config.toml
num_hidden_layers = 14
hidden_size = 512
n_experts = 64
experts_per_token = 4
d_expert = 64
d_shared_expert = 0
hidden_act = "swiglu"
moe_layers = [1, 2, 3, 4, 5, 6, 7, 8, 9, 10, 11, 12, 13]
router_score = "sigmoid"
normalize_top_k = true
routed_scale = 1.0
balance_loss = 0.00695
balance_bias = false
init_std_router = 0.0216
lr_router = 0.00148
vocab_size = 8192
norm = "layernorm"
norm_eps = 1e-06
tie_word_embeddings = false
optimizer = "soap_variant"
learning_rate = 0.0024
beta1 = 0.95
beta2 = 0.95
batch_tokens = [65536, 131072, 262144]
max_seq_len = 1024
train_tokens = 578800000
max_steps = 4322
dataset = "wikipedia_en"
Below are experts of layer 10 (counted from 0) of a mixture-of-experts language model. Rows are named router (the router's row for the expert), gate (a neuron's input weights, with its number), up (a neuron's input weights, with its number), down (a neuron's output weights, with its number) and show model dimensions 256-383. Each number is 500 + 25 x the weight over its row's rms, rounded and kept within 0 to 999. Numbers have three digits each.
After each expert's rows: a language model's description of what the expert responds to; "comes after" lists some tokens at least twice as common just before its tokens as in all text. This comes from a sample of Wikipedia text that the model never trained on. Tokens count by the router's weight.

# expert 55
router:514513504500518472500515492475515506491498498538498517491508517451522477483499493529510534494479471499518510523574534499482498545466521493519465472496510506490480548499459490472508525506480517451508522568505478504489521516467490498557489508511538444525493481406537492541412494456498498483536468491467519502534515510527463472495574511534492496502487509525512537505510513504465503444473
gate0:526491527521514516537501487470488492509484552465501497517504466504518477461509479507509507492537523514526467520539539547515497550485520547496509462521454549515475448515475537550495466548499511481506537493534499527551496484524494515463504471484505496487522499503471511453481506506488524569520500461514497487507546448507479509502533520523496543506550519450525499525482512512460536480514
up0:488470473504542482496484457509487487479508530501494529499558454447466462483505490437488522493527545511504499465515507497504514505535466525513506452486470496521493477536505529494491519507502439505503497524493525502562524515507496530526480468513532492499529495497484536520496503493476507509477509523538493468546464522495503493497472475536517497431507469494499523472473492523511500517473
down0:485504521528515479592503515485508496468513453485522542497524494489477493488473493483491486498501470469534482534533513527524515497482541537539510519489504514468444506534490475494486540520503535531487491519528546486529474494485440505520501475489498472556473526501559496499506489521528482478478503503531486513481456457492492525522517464477477492534468503490494491458466477534486511513461
gate1:468479496505540441492437482470512514483465517481498528460493477557517461535482528520474478521529495462482522513480495532507505516470499509488483483499509510518529526514494469508508506476497523496532462466496529488470518478478503568474509469511488514506496529496476484523491504519548511507512505460458485472475464498449498549503473514463502518535515495552488532515468513518455500505483
up1:467465507510481479501540507497500529482485519531507554472537555503512522468479501489476483470504474479524505520483512485502521475524533482523432483500533506502467492470546499531447502455509524502477554494501523501468470489501487473513510493490535505465456510509525509487501484521519515534475468520499527489482470544522505494467544473432498486511535472488501503501494500505502498503454
down1:506511546486495475526488526533529499492499508473500518523516493494491489498514466534538495488429487513534498516551546488512518494501531492482498461462480501493484476493521546470472518508480510503478519516523506486495503525454513444473483571483517453515530486462490472493506463521532454531499506513485453503510505508499535473478492423529497497461513484515461490511499515493483506507510
gate2:500516488473474495487518459521502520482482496525539522502503489494524498467506529484524421477489497472459495502531511527518496481492482526484481489499519533513459531513492488572516513468482494525441522515516508484513473503515442524539544498498478514453512484473524505476465504491498507485454487526505511468509504496482479451538495497480530545486498539517519513508490487541505519567474
up2:505488521499502548517466519522564517511479513504497500488531497538498500484493466516484543558519520489523489531500494457479496560548493510515516487450501502448510537479455481484524503493470503541505488452476513502467486465528517497455531490515494486522486557517481555484491500493538516518527498480510545520485516508464499475483499492537495527480488524484468481574529517522491510522505
down2:492491496501491493505488477527507466515502545499501537515469513523480521494479492526475482524491499506499478526547506489522479515502511543498500491467521489511495516463532511496460496463451488544498497461505499506531510499505478472451528484491485468509505465451503485494526540542472486450459507500465489491528563496497488481495514499521501526519500517528497503498513522522523491502524
Digits and numeric cells
comes after: " |", ";", " (", "–", "|", ":"

# expert 29
router:506459524511507478497504495534496497509507510496506495490501467504508520461489458521486499550493544473504502483491506505501501530467497558497502495493496544497479518488504528421512518497497490512502471412511497491448531505518493508494499568485487492549489472506471504470473474499498511484524505523487499538498512494522505508469455510568482507498470509487582462515500500510523490482501
gate0:488527511490499504487503469517482517496487486536565483512527537482506503538509535517449470518518494482499511519514497525500492462518479481493503522489502484537493524512476553505524520528515456460486476459502501506528463498530547491493525547478491507491489545532507505469545498512495464541456487518476509500466485514517497502441513482514478527490490514463556480534504514534519506522481
up0:482453517486488487516507520475513515495457522425499537484501469510514475461521491518492490470509496489461489524492502525526521545462508473491536508510484506486485483511527494482569489504498512459484483483513515500417559453515485517462456476469503500471537472515465553506523531470459514488456522536462494484504522514533474533513496512499493540497491483546513512489504526507511546489513
down0:501483492507511514520550494457515482536482469496470513516517515484485477505491471418512457539541492519484485501482482516532516531476508492555483482513447473482519521512468488498474488477506488505494556524520525533516504503473491507501509495520493518535464477523536506545500452486470456430531457490498487504506475534519524490521520483526524499478461487502543511501481511511492507499498
gate1:504504501471490500513523518463504532503456496517444517454500491526499506533480519474483488487473516465449486482545472457507519575494507514527496564456476505496491508470483538479503518500509521525499480509496498483513518545461490520517538481462487486498466481509515474477521442542496468498512493466517498497464551521516516479463513508482458514517500490483495505472515484490461474497482
up1:503494469488471467517504498513475542483526505506492490447511561447525488500534497485481509523523525491479503484451508518502514526485482498508537531473532448501485536478501502533545500504539489463524551449538506520558514503482520520501475514455522529510476516469507469473536528495476518428455520544478553537521520520498472498474493476497496515516541497534497498490508498474458466482503
down1:477478522552508501547491537551496480470461535488522489509469450503514490480517489475492511490508478527486501472497498481528508522531508464453482522521519529519523501473493508528500517506498534487478496515480530550496468502523491530500491490457443487528523482502513495499508446531527479483496479478491505507533488492510495501505505491536482477442461500494521529510514516522485506481456
gate2:474486482497460480568515508465482482504490508469543500465544512504541489496530503525488517515495516530475498492511495520519488520546531471533527483493544491516500477504519527534498514512494490519470503476521457510515538434486496479497468528540480564482443470496536501489467524526474523521519466543510470499528485485494474501521446531516469454482495524496534488492496474507519496474493
up2:501458497501476520508452484469469509516533532489526535511480537539518501501514522475508509511517527476506533521468519523524466535533498511448482460486520507474482476492517525506482540513510505491507473540477550489465473511504505451477493527505493506469504510516522503502427506490512514471490482527468465526491530508486533476552503545505480500485488494478506497534519512530437495554524
down2:534530472475498524497516489531491489559505497473501472426514481485500521538484500492502503463462487514507499523515491486476478480453496503500474504474506518508471510520420514493499502509523504523489530486487519523489491517490513537503466512541527535497509483475510487535476486523500504591482503512510534449478494509523544507489532476568454549483497512487516551516492492492490505498485
Heading marks and common words
comes after: " the", "=", " a", " was", " =", " The"

# expert 37
router:510490496497518494460492503473502569498512503507504495492502521476558562469485453503494482500480511510514501490501509503488500521485495547503498511497507546508505500488501491466500517493502496482459509456502503490460529545482478512503492557502473497521493457482419506485472503490493510475502469525496500530512507492552496509481432523530502506492473500504579569502511496506507495484456
gate0:455476507439523493506543464535506529509497551465511531485466498499492487553490471538543465479519508479486498476517533474528492473519508496498507482491500525523469477465466511469524517478504502471514474534540556504482528503505455481511473504485444501539510462536475506485462523505483511508495508497488498471459497523517475496492489509490493501482494545468513475516516458471498511508490
up0:489439516528511502523515520526511477449521496475480545524521489507489490494440521542430511487454517501527504518509519481489517503511484504524454484495509517487452506501503472493528508534487488471537507475485454475480528484491505500453504481506499525472501513476500502494499534482497534491498491548476520517548455429539521513468499524522473486507532514470489529494513476495488495486525
down0:515489515427489463524470460480482491520495542516507496540499495493463521513508510492515515544495448524491510517513466447536499524485501484462477466472545532484498488503508469505514512487462549517544475526493446491466532486477489525478495497485551486537558459512481497520515485490502485437493496518491490471506491536541465464523449467507478493483487528499537498505500514518480484510505
gate1:498513514542527469550558510486503500500508507497487479540427483511483495512488450500509505482512487494513515471468476504538527503510513505490510515463474538518522490481444482501466520488513493518507482465491486524485512505525511513489518467559505481506478505533499511466486510516462520489489542463546479487468545521516483543511534513482502482475519531453497476463516483481523506450438
up1:494459522504508497441505474574506475490529481512510546501545508549517478503533536537442515514506511540515516487498490492477481520474500501473485548485498543522479482528518504503550468487500476487476487469449506546497489470506504507483476486476435503492503511499486494517478512486460525512486487506502428468506470520496484510462519508471464495536538506493483546504471527506483489516517
down1:476531499494458484524510464495517489490520517463577512496534489477496482485462501499458508473470503517480538505527479486504526519542486499499549491485460436498523468498545539507512504445484514468474437466494527503505497514489454486468489543491485473508477477535533497506501510480467501521506483446508470441540510503471509524509478472501542531507499516468457517489513482481517477452480
gate2:509464529495484523543498503498522466496471488495534503534463493478480483487502507485488480512531501488487494494509474529499532503508516519538534522472467492516484471487504503552509508512474500477567523510523508476494521496510471527490468528461514461506499493490490511499519471481501493515520491475533447508490508525513505464539499466520516492458510503520481509516531484521491513494507
up2:507506511531519546531499498480468500483467525523525477502484525495518485504487515506508454479499499510484474547467516479474578485466476519506458499525480509504481495491519511528470530516497510464541484496523509515452453481511461495548459481474511514498516482499471521511498492497488521511486523505502517507487527495548521478481501546488508505519533493519497479519506482480563525473510
down2:484462475480530485509519515500485494516472492490519505554475544467520485494509486476499507499502472518541470528449517480453482446501496441505521458528563489523512471543515489475523489508524491459560476509494529536515500473486497524491507516521487529487483463513466439493492539563497493417527505471522541525492524464518485500522530506503517493501531486478481514500517516494491498456497
Adjectives and mid-word pieces
comes after: "\n\n", " a", " the", " an", " was", " his"

# expert 58
router:530485506503505501470507472427509497479504486597476486501484511478518485479506495523486514521539490473538491470571536512459468544540537490584489484502516505511455528540479505464513521509492508524493523484497465489484516537484498511557486498491524482512504515465523500512447502514518490539555503553442480499476487521527476510498525502538480495493490480540539492507503540465443530483467
gate0:507463465499505497477545513531578493490477511507515461494509460539456457495475475553414532478482476476496486495508468483509509530500509496508515497501511537520476520538506516510462489533521461466510482501509504516491502479482470507525573457535484473501465509543545470518523493489458454485469553499454464468500482504539501505510486485519510474495501529482465505472524547513507487507554
up0:485486457503525469530534531497519520489508507481514520506573543483504553518504490488517503515482466496493506509517508496493511500520522485465525516501481518475470502481543504487509520510491429475461488534481487458461493488526512482542495513512499497491492529542519473464514461486501499533504538523479524541494485525473496502430489500538512492539500461493511474477533506520510445496511
down0:532487478504512536514518487492494534522512519458539539486511493494522485457473515485487514530489501491527490454485483478467505536533491471444512520500463504544526492478477521440515495506501489489531453507503493511467509497497507528492485521501512492485538457526473524504464466489572525523517491524490473507494483480506521536469511549482495477476545470466479528539564489475506494496526
gate1:459515500495525501486461571516459487525498481508501545499493478512455519494471506523506505477506481517505520483455468520516531503503482464485480522504470519522525492498520529460482541543488519505480510516476473528479499479494493490505499523518500500532478505547512478518522482466445501540503492492523485497456482533530487499466522530517467519472504497493533486504536527489507508471485
up1:466529500462469497468485463522506505526570495488529501524498485522446512437497487519524476500510482511491516517528500503516463508497518485506462516478455533491532472489548539529484491458511478497455507528564505530489505512560533511492461471492492475522502536452496505480522458495527467501497499528535509528494523498518472513509455492494472534448498493484480495517493516543470497471545
down1:540524522495497486549453442461467498485502536495531534469483468521516495486534473491492532532462508499491487498481527514478509516469480475508448492487481480459528507540483499491508504489483514538525536497460444454541509530478472477497491446445499470492505488453507486534515477491478509515486474508548529499501466523501491452524465464495510514506529499519502504482489521500495461500481
gate2:439484500534464526496511515510475505478529447481502488548503506479517432483511519516486488547527488515472487495509475515481500531471504490495543530484490494515497439470490549489490484493503505494475530477488524467490542437499468488522509484513477495470487474503502547486510512510467479519490515498489479508495495533536539484477533525505528503499508516483518466517487497444499490479515
up2:464497492498466524482504484478500452477473507466497473495501504503529508508479521503491539491514491522497536487511507532503449498486492515490533507477504503505494537528526500485496463530460504506498491552500493516480480488486486510508467500465478460473497483522508475510492503469463534544518509479545500494514494556482460494512505501472502497546518468536466488518526547500513487544518
down2:517509503482557502496495468509496521500471474525462479476480563543506505494510488482490536505522495463505528520526499492482502442499506502469503523487479475495479488502518480466523497457491529480463547500466513489487482497520520498497471479480487514501443466521543497517479473529488507509531478520486506551502488535526505585461483523524499481481531462526499510494498497453495505498484
Numbers and math symbols
comes after: " |", " 1", " (", " 2", " 3", "–"

# expert 45
router:511509475491505493466502510478516526508502497511498463492497536446540520479495479509512518427490534513515503498520558505473500528451510532511491523499504519504494509475488503485497548493496486448492519504497493493490506544482483514526501521527478472549495498466492502534451472473484501486512525543470511513532519492571471486485501519592502506497463506506534555517505502509485500451488
gate0:470458502488500507467486482476477499510493527495530510487480505516480518499522478523482510461485536506500528502470550529478497498514512534500525495515488479468534446556496507460490505527511563500482493487472520497485475465460529506539543511537509490518488437528536501508499509537460481496463530492484517506484493522484477494520446505487469496502503522444482446532498457435500469490514
up0:512489499499496498492509460501498489500451482484512527465478525515489492511483509465510530530492499515513524480477500522503555478502471519528515498503499508502463501454513514488547481489429498463489508473494492511517451430490493477517533579508468479491481504504490567543492521510537493497493527500494525546532450531512543566487468493483519481506499488538498502485511493506499479459513
down0:521429490502485496505551495499502458515504545497474509515491460536506544513493484524519491541513483496527441523475513467506451533515488501466489494480502498485476531498505505489489497503505454493468474475504485485535463530534521523536481526436454513462512495513479487487521522484495467452519517450522504502493554485538480503526505529515508483539485535480532421499541491493489526484539
gate1:555499496503499490528514503452489533493499470479496509464516494521534501460479486497507455499520502524445547505492482509557535527557517511475521497497521508479535489488501469499517504480502473489494514543525512515512419510473503521496508479460555465496519505457515513520519458481505518441492523553522507500541512477505503515515509506527507545488523506457523482488537484503527511509505
up1:515509543496510519522502503518457503544526455555520526526488501522527509477474478498481499488528476489494524475490497497461491496504511501505503506509533489499493503512508460553488539505488484511549504520491459451477551481494493480535475497533512529481493531505521479514497483457472496508452498507501494504553486510498507484502474487492521534505485545465482482532515497504497526523531
down1:519523486483532501483490470500513461509484469512516507485506528510555461523495483504471521497545509500491482480539507469455498518538459630481492444470465499469497529480513561521484495480493508548560498533499487492486500514479508468543519515429541473489478514499511491474505525514546487494498474527513500522553506497502485532489508514496484472518484517497518504478442531521537453495489
gate2:517524506517440473471479495505483492511536471519494535513512515494485496507483518537469477490520516456507485501496463500543493489492500477465507495496514482515521466509560529491468457528492535507504488498495529487541515490535509487512484471527502510505493466503526499470480504477512525475492499492551515545490537473507453498494520469550476486539504466472472451501514477539554520508475
up2:504517491483522522467505499498539516472475535475486513513548510504520506548501456482506474477511502483473487480547522485511559538540496523490458529533493504497504481508501494439467512477483488487523499476469519502506481534496535491497526466483474503527515492481464501505495521471500476520497498489469502467485434510541527524512513492506522523510455503464485483528489522471492460500514
down2:501520483493528536494498481523474505459457532505529544510526527461519501482548449487545507496528534502514515470497517475461524509490476487518468530540476498532514465483506521478531533469515512474516475424434490533464513554476507493482489501478504478506463520509500473500488513504476501502494457517514447494481502497496517471508502488503478493499508503492551478461520465549520484465540
Table and infobox markup
comes after: "\n", "=", "-", "|", "  ", " ="

# expert 30
router:506480528508530482491499499501495509509506508498505497493503469502531522458483442509485496532490537489505503467487501502503499548472497568502502494495497550502488514482510506427507492494499491510499482393511500484420511517537473509494483546482492488546491456505449508482472491497501511471516493529505499538501512497518505522462441520565486509498476507492583488513498504510523492481497
gate0:502519469529505529518502492498472518543496477475456533506536472481479482497494478541489469440553471496465520490533521522487463531480506512527563493458524461501492500486454493492470501481451497480512514508520508511508538487554501458490430524481469539490508528539500524488488449497456491435481494484470490503484487462487533502520524498489520512470489520497502495519508480519501522541487
up0:471501554513471553527504546476501533501486508509466487490547489490482486504488514519512489482509500504465528542519520471465498510538501492505505487491483506547524455503509495559481538509469500471490480532471485505512483494561493505549501501549491485518494536481516509440512490505487527531500509506521466514511548500528503519543481473482511520487521539509490479493467497527549549484518
down0:528502547540489492513511507525483493522499506503521467536509489499458541530467511453475497524480483458519501531509524467478502532512498508502507480512466452471531527507524504484529508517472540521495551479490478481506524502515493507466521519501466470496544539490476473475518471505496495514497449492570482510518490511505429468487482504489494482506475519509527533511518504463497489541547
gate1:495463508509534544524548485514468488500503526499492485506477505560502499495484512497490480494526498498462509485519503516531507489505492557499523457486466453487483476505496517505503508504481459485476459512484467530487552451503465559473459472533516488540463502522528503464513501485512497498461568497497486509513477512493486529491494513517495506504499517500509553480486520488526552451487
up1:485499475495502500517525474468492506495478579491500503516483519487446556483495512513513484490472486438501495502502461504490500505505536523538541504562473494492530498460522492476439502484524486466493507495477442511541528511445487510499497458495434489485501531454487513502507497524506498486511530510545461500493463467469466515523529513508501494473511540487528496467525488477510498498502
down1:434495511489523508473461481531512535496485472506496532486453540509535489513510525486495537505512485522491481512482462546490505510481539493472510495473466485497470521510478493510501474488523466508471487527533479452493496531467467446487515516498522457501491511535481493500499517535515525500503502499516517556492510503468523477439518506488496455490450472496474482466465528490499506484517
gate2:483499501509530462460496434508504512514489528504469509510513466490489555533492497483468531472466513475506488500521505484540452522510505519486488482473484532505488478500488547470484448535496523494486474515468538494521525517477503542456471485515510511522510528529533511550460506553496508491499466509501490526530518483456522550523470458515533497511488469463508524503497544517522495488465
up2:464479508532490428551487475523471506535476519522516498514479503486496528508481507486470523450507456533469499548464464509511522499526492495508510470513523552501508474501478494479490527480495502514538504477477490508478528526515470468526515481488508533499507461495496495512491529511522528453481536485511499468492451495452502500464466493480507519501489507481499481482491516501488491517502
down2:494540497499494486514536494558557532516488533483534493502483466499474534470518489510525503459494542492501473534478486529508545484475481491522517491465500510490466512534455520525500490468483472521471501494478507510525544519472509492511477486518515505490468543522490506473488492495518585495486512476507496488503488499537496515506538517479487515485486503488474505491470506496525499536567
Heading marks and word stems
comes after: " a", " the", "=", "\n\n", " was", " is"

# expert 48
router:513527482490506483475507513489517520502499494513499466494497525404528508477495484519517546442480512491510504502524534501454498561450520515505482512497509515503509518477471496493503526497489483446524532514498494495484522515475468508528484516523489448532491483437506497546428484475491494486519511523445519502553518499541475471478526516567497503500481508511526530518491507512483499436489
gate0:493491505497557497489485461516499490498486498461502536531500535542493505502522490517530484567498514498475489520486494510506531531484458489489536477490469576488469470504499507499500496490467524512515491520477470515508496452498481466550502492497502509515505511471521477494463532495519519520535528489499505503520485516473463480476528461502478495506541519479479509438533510523504534532545
up0:517510478476553489486460519538515504500506474499478460447505514534507534489520550503484488479502532508496516513493509534512517521485512496512457503486547510496474491500480478502492519546491457505483474538501470476492466521446497556492497499495559526509475486441458502563513534521509508492504472483465489490485489507508470579500512479463466480425504538481500533470447477486515449536469
down0:539508513462552509504557496531515483498508519530532504424502579478494482494481519520513463483520490531475494498506515467486471538503492544532437516524518457471503493539474522507515512506463522450512461507528491494539494485538498504517527500525470520493483474500536501544490489501505499448551546530522517522493532536455544476513489528512480520465496494493474483444506485539505513524488
gate1:490527491514485515496464486456506471509518527502495497507484475535519524536526487505443515410498511482511528515528503493465430511481495510495492529472472480512491489511500553477522509473492529506546499532473535486521523467501487496479518518511509533484518542527459499489500486466509513492477537480498489485527479499470477490498552500526473493557497510484533509491512536537497486490532
up1:468542540515548517484472470434496490478469524478505495481504508506511474529530526456485524468466501484487522470510521472483479521488516506490513502485496507479519500467482543501523497459486536472533489512518494467480483487520497460527506490494507484522490471491476513541497489530512473487496517518475499490480452496472498560480498484501523468496500497523480487474561524532493496530511
down1:514497470462493493533531486524506495508466459520470508483499482514527506453471511515512514553484530455470484479498512462493484499472502507475468494486496510513525485453463512489535511520540475504504508522472538526526460511513464560502506470538480514494522495533491547478501492453513463509537555504501510447492481541458510521509493545513464536525495531476471489491437477486495494501471
gate2:472448485511496543487545494506445482503554516467492494514501508528510472509500487509460489500515503544472539530542495477546474538477507448477511539473483504524512543505490477521502509485491465477488515478481463466477456490543481492491457543506532459506448462480502530500497502494488506476513468486519494548509491512533507476503513490508471519484506479490472483514510469509509487537494
up2:521531467480496501478486532524514533486475502481497487514491490495503535512486468476449513497547496499513522505531469516490529544461457513494513467539524454465534504478472496517523477548491502527508485480477498524513484467469556456508514493504542490479490522518480494493500500539474465483511501531478459466507467512569514532443451479510503515499565537506468498496474530482496467508463
down2:512479520487487560488535499528469502485501559484501517493536538508507513459501445548497472502536538544503513457538481496528528475503523464490488495505533486522499534500562473527495458494517511504490505495506516474508539511502522506467513526451480539498492482536544473485523528518491488495500501486523505496483498467505468479521474532503511517516549481480520528477471522503546487517513
Table and infobox punctuation
comes after: " |", "\n", "  ", "|", " (", "\""

# expert 56
router:516516508502519481501521482463519498484494497547496517492512518456514465478492485515508533521488484485531512517546524502476498522492527489522457478497512501495461537498464485459523530500472513461489522544506482505500510517482497488573485514509537479534488485421546490527417496448498495483542463493498520506508514523514464478498608523537494496506496507533510568505509506513476509469481
gate0:502504486476499509519480472501461461527478502453441514479478488509491515506466494570498471494495536517515564483475508462506513481514499511490459481476537487463527499492503540481489532458472516464509489517508484503454507496506499546514502526458497517500504470483482527509480533520482514486478473511490515485513507552512559498506498561514488550476464561469528480513496496512507489502514
up0:497488509526444505495492470517536523503496453480480491500491513505477522512590486471478478471509503481505519508492527500527536462477472439526465564540490519538494494512491462497504468476512460480520502518487458455509495498561571526505512488521489498533534459529467519487511513528549492464500501508518422482517486496515522457534524473517487487508501508525513476523475501517521510461481
down0:500499498507505494526510502496503540518444513474500472519532490553508471496514495487471525467528468508486510488505535468506522482544478481517494491487545518532493474501499465485505507475511463497502472448548532535507493474515496536517538486509547510491522495512441496525499514487484443517500485510439514490494498509517491476481489499514509520481564532522573509481473478480461504524522
gate1:485493410538474493499504501510457505536460450517510489462466495498508543521491536510495496487473515463497482508494470522475516494499507482506531486538514531485551495512485453476525478531543512468467504498525494499532470503542511515478486493500489503512487524529490505450559510533494516439533516484471501482498532473464541522489504525519454520521478538457546479504528517516462496475501
up1:523499524514516516540522495496503498499489472538483500509508538476496497497518507513506455508454483485474489475501522487513480528483525496449482520492531545509488484477514559473454515517531523468508522482500466516538537487504516483470516479523504470506498490510496457464506500512466495533566502497518459452556484486496465498485458452498480499484526503505500482499491472529509531474458
down1:488509512498529529480456510488501477502485516470469490536464470520513464487525529481470536508498474545490505490493489520493473478477503514508502459484503554482504476510461537469505555482482512457497557499503499505496496498490495497531503525502485497517515513480470511519525451540495578495533483513486469517493494518515480506506496496474511501506507527516515495494539543462485520483503
gate2:473499500510492470507505487516528508492496494460515503505503549523495463478469518481498483511486538429517471496462499491506524482463464460481514512507496502480487524471503513547486487482501476491467514498556537526550488523506460531504503508530502484531521490486499529483474480534536528525462506522460482494534530505537541464452486500473523483490468502433486508489498519502455528504487
up2:510509536514465502482454474502489519466488500487481506461486488542495518511490503476513492471508530481500515503563475540487525502489498458514491464469495497511470526488487475487501521491516509496530475473490505524519536474484494509539478453492507480526530543511506497513484514492542538473494488503553491475508469480476457520521506509499455484444484498491496481532502467492527511502523
down2:487505506477499485524498501499499531506523479531454514440484498506494530512527511484551532500476466517547471496503490510506486512509517505498494503493495494483518476488494489450522477501462526491524479507499493492468479502527477520467482534491492511518464510523486517478468509494506445515471481484519561558477497481519458591473535518460541501517504494512533530521495473537475504474494
Numbers in data
comes after: " |", " (", "–", ";", ":", "′"

# expert 2
router:498513460499585518484446498481499531523511504505509516493492544489554527462457445489492493494488505534503510463493497511503501463486494489496512470492507521520515493479527498543488540480512504507500547532507513478430461521492452524494444475507489494500486472498470509496481512497492509437452497496544496501520513491517500507450465536475488517503493507510538516497504489517524493499495
gate0:520561542550490511491464500527466536486482547499487473535468485485511499459490490484520463482500447491505489490521450494517468476478558550487489522496522524501460517462498536498508522516499529523457499499467516468510473474486496482444498551505557549514475503466473507534502490507500509478435502534513496510507556567486495505481467504471477533512508469504507502462527460506523498497495
up0:498544544571528511492453489529493493508479529521511497528521487518510598525475511517495540497535487514519492508482502518486473495507517462514527517480502478534486523478540501520479508516475543498508542497478484490468530480506526518438528457497505514509501497479492482514523428503526509493507501483526561457455484557479513470475454521493453502454528479481487517486514540545541470492481
down0:487483501487525520505484503488471521504487494525488476554471475479489497487497534475484480524522463488509476564516521508478525492462521485510517467512498488494512539496513528465519503496482489478525483512547497517511504485523505515533511503516546523512506552510499532476489529501492480454465524488489488488496478481449474515519541506499493524501525509522476513546500536520472494522496
gate1:540493501510528465466503457494512492482502527528505528486446518479512509490456517519496498506532457493500470551467468485498513499495488455486497492464556539486537508545488501513517518501519495501470489482489520508448503491466506454513509526511462486516484515510485511453471496530484537508448460494518447475517479480516548541523482491529470510499471495511510487523543522476529535483512
up1:499495482531506471498493521464508495484479476519437490532510489512496508525521515517496496488508513531494495498519475537478433484544485519592524515522518557524463554499508455477502504489467494507488484511490523517509506524539457517499536501501520492542491553492520494537501498520512521522492505499448452549510480486527500470480516458507506495498515501522499539518485520486499502513496
down1:546495524534530445487499492506461506486543485487506499489473491503499510514493471499507499504556496467501474496506471523534511472517498512511482517471474474512505542518506535521535492482471515543489439521489496485482517511500523448477474494516529490511503513526490490483523500492507538456480537481468484507505495487496515449440500530517496494469482520470497464483532517497519492532523
gate2:497508492554477478507468502538504480474475518458500480485486495503511476494490476467471456522488533447523524498461524517514529529523490475500501484511499544502542499479476509525453497501523501501522486511521510495506518507502526500540468526476537507489473446480475531483491563516501511441509497522518481478521483474488485518516507491470501481503520533493512533524489508510515542502483
up2:510496519458467503486511478481485445532502500510489478533482503505498527496514480479502493525480490521496529522501551466539522495494523477470512460530462480509489502512538497476520501483515538526532495488489527490509499498500512475516528516515504572481456519499480527546475510536547496507500559536500514519495499506508482410476484503492474506457497439485493488497486528538471488514512
down2:553508502529446482492527504490457474471485535462492486423485492483520533489463493468480469445514531509509514506503496502549467483502524519520477478477491526516496503518510537495550510480544494497505498497514511535508512528488505503519466493533537527492514470515459518497472509501532513443538512535476448527475484521496489442484538487509492502493507539500511495497535507533541515529482
Name-initial word pieces
comes after: " \"", "-", " of", " and", ":", " a"

# expert 46
router:513501478496507485469503514469514525501497499516499469492494530425537531485493478498515501451485557510513505497523545502466500531450512546506483517499506522502497528482477502501496535496500459452489514498500495493484512540479474514529502521520498467534493503454501496535434473475488496477524515536458516505548516494561482475487508521572498503495453507499527558517499501512483498453498
gate0:462503454489510524459505480552460472492476494490517490502496544480471493510489456528527524503511470448513526491494542478492547483520501488507523488498514472505522524486510493513527487469512537458454493461512533537515504470502471548527479501471481474503434502501543466477473530532488504483502483500536531471514461491501539482518523559563542498471477492489496489538447476514505487487498
up0:502511498496508504511489518506522525506524488457491431430491515485529512480493491496478496515503488488514508525506551491490509522515513496508504472490542478493474445501555495514477502486484502524503488534519526520506470446477534512492525540492483541481511499481519508506511451505516510477470539532497453516513513468523495523460525450480475482521486519445440519478457546501536571499552
down0:503543467490479467526482494468511510495503495473500536505493497518482472492506521475496472469534516492480522511507494473513478537484478469485503527484529519452554462496539552499499480515514502505498473457505498526485472495494539495489499506495489492508470512522508502474485450487485435514524517498500475508486470539508480523471556502510509545539442483493482482507513489478521513512496
gate1:512515480527467498487433491457507498547518536451547507469511499470502547517493492564452503491506480503474525506484500504507540537491461487514526543502475470479538486503499540512534488503510522532467538498510490480506455483517515500494522526530578461488474474500492486510452495510491514504532519512530473466482469490509528505474507482520491524476493510458489508499496502529481463507521
up1:514460494498517481502496502531500466537560512495460471508534515465491520453523499483450521490478507521499526480559502542493519497490478497540491493480493490521508502490486479531485512536536463516485474542515517501518518525514460538485531499536490508509550516521458528483456454480499554474533508449522449553461492500476497491510533463552546519520510469522488489532491470540457485482517
down1:521534481475528551485551490447506534502499491525491514509460545508498482522502452488497461488517457471485480458468496545472480519487461499540484481539446468489520516568525470519503497526531509513512540506498493524539507521483485478491485500480513491480504511505558478514524513475489522502484511471538522492474494462542480502503505527487530510495482498456501522503488473485493483472521
gate2:441480459517463515526471528485484510481563474487494488496535529539521505525537513482531486511477533486532495519488486472526489473506510501485506516476544475515460575481561522475502506499520495492514474534487518501492550517508480562494470484463489485456499521480484502514456439507514484497482529473535478513492512442537528448520539510512492488536490490486444492491503558491493495493543
up2:519503486477508472524529428456514489484500505484548483528468495496492501482450507504474526514514543508484509535508509459508452475526496510470530544527537482498439521473488502490482499484542499473527520504484517453491490516488471481490499483501534484490506533485499533441472456511499517511488487501517467510491538524455442503533484412477511466511494453496489462514496503485492506501506
down2:507549502504515535466501527495535468492518472490493484532548453489518527510494515457517483506510474474489482452511486512509519551548533511475503471484482505519465514481478497499496523501464488500496496483490513472479532506522530497520501504472493499479480485495504513500519528456536476504504548501499471511504473528437514501443517476480487484491527482501504557537583462494483513485545
Table and list punctuation
comes after: "\n", "=", "  ", "\"", " =", " Team"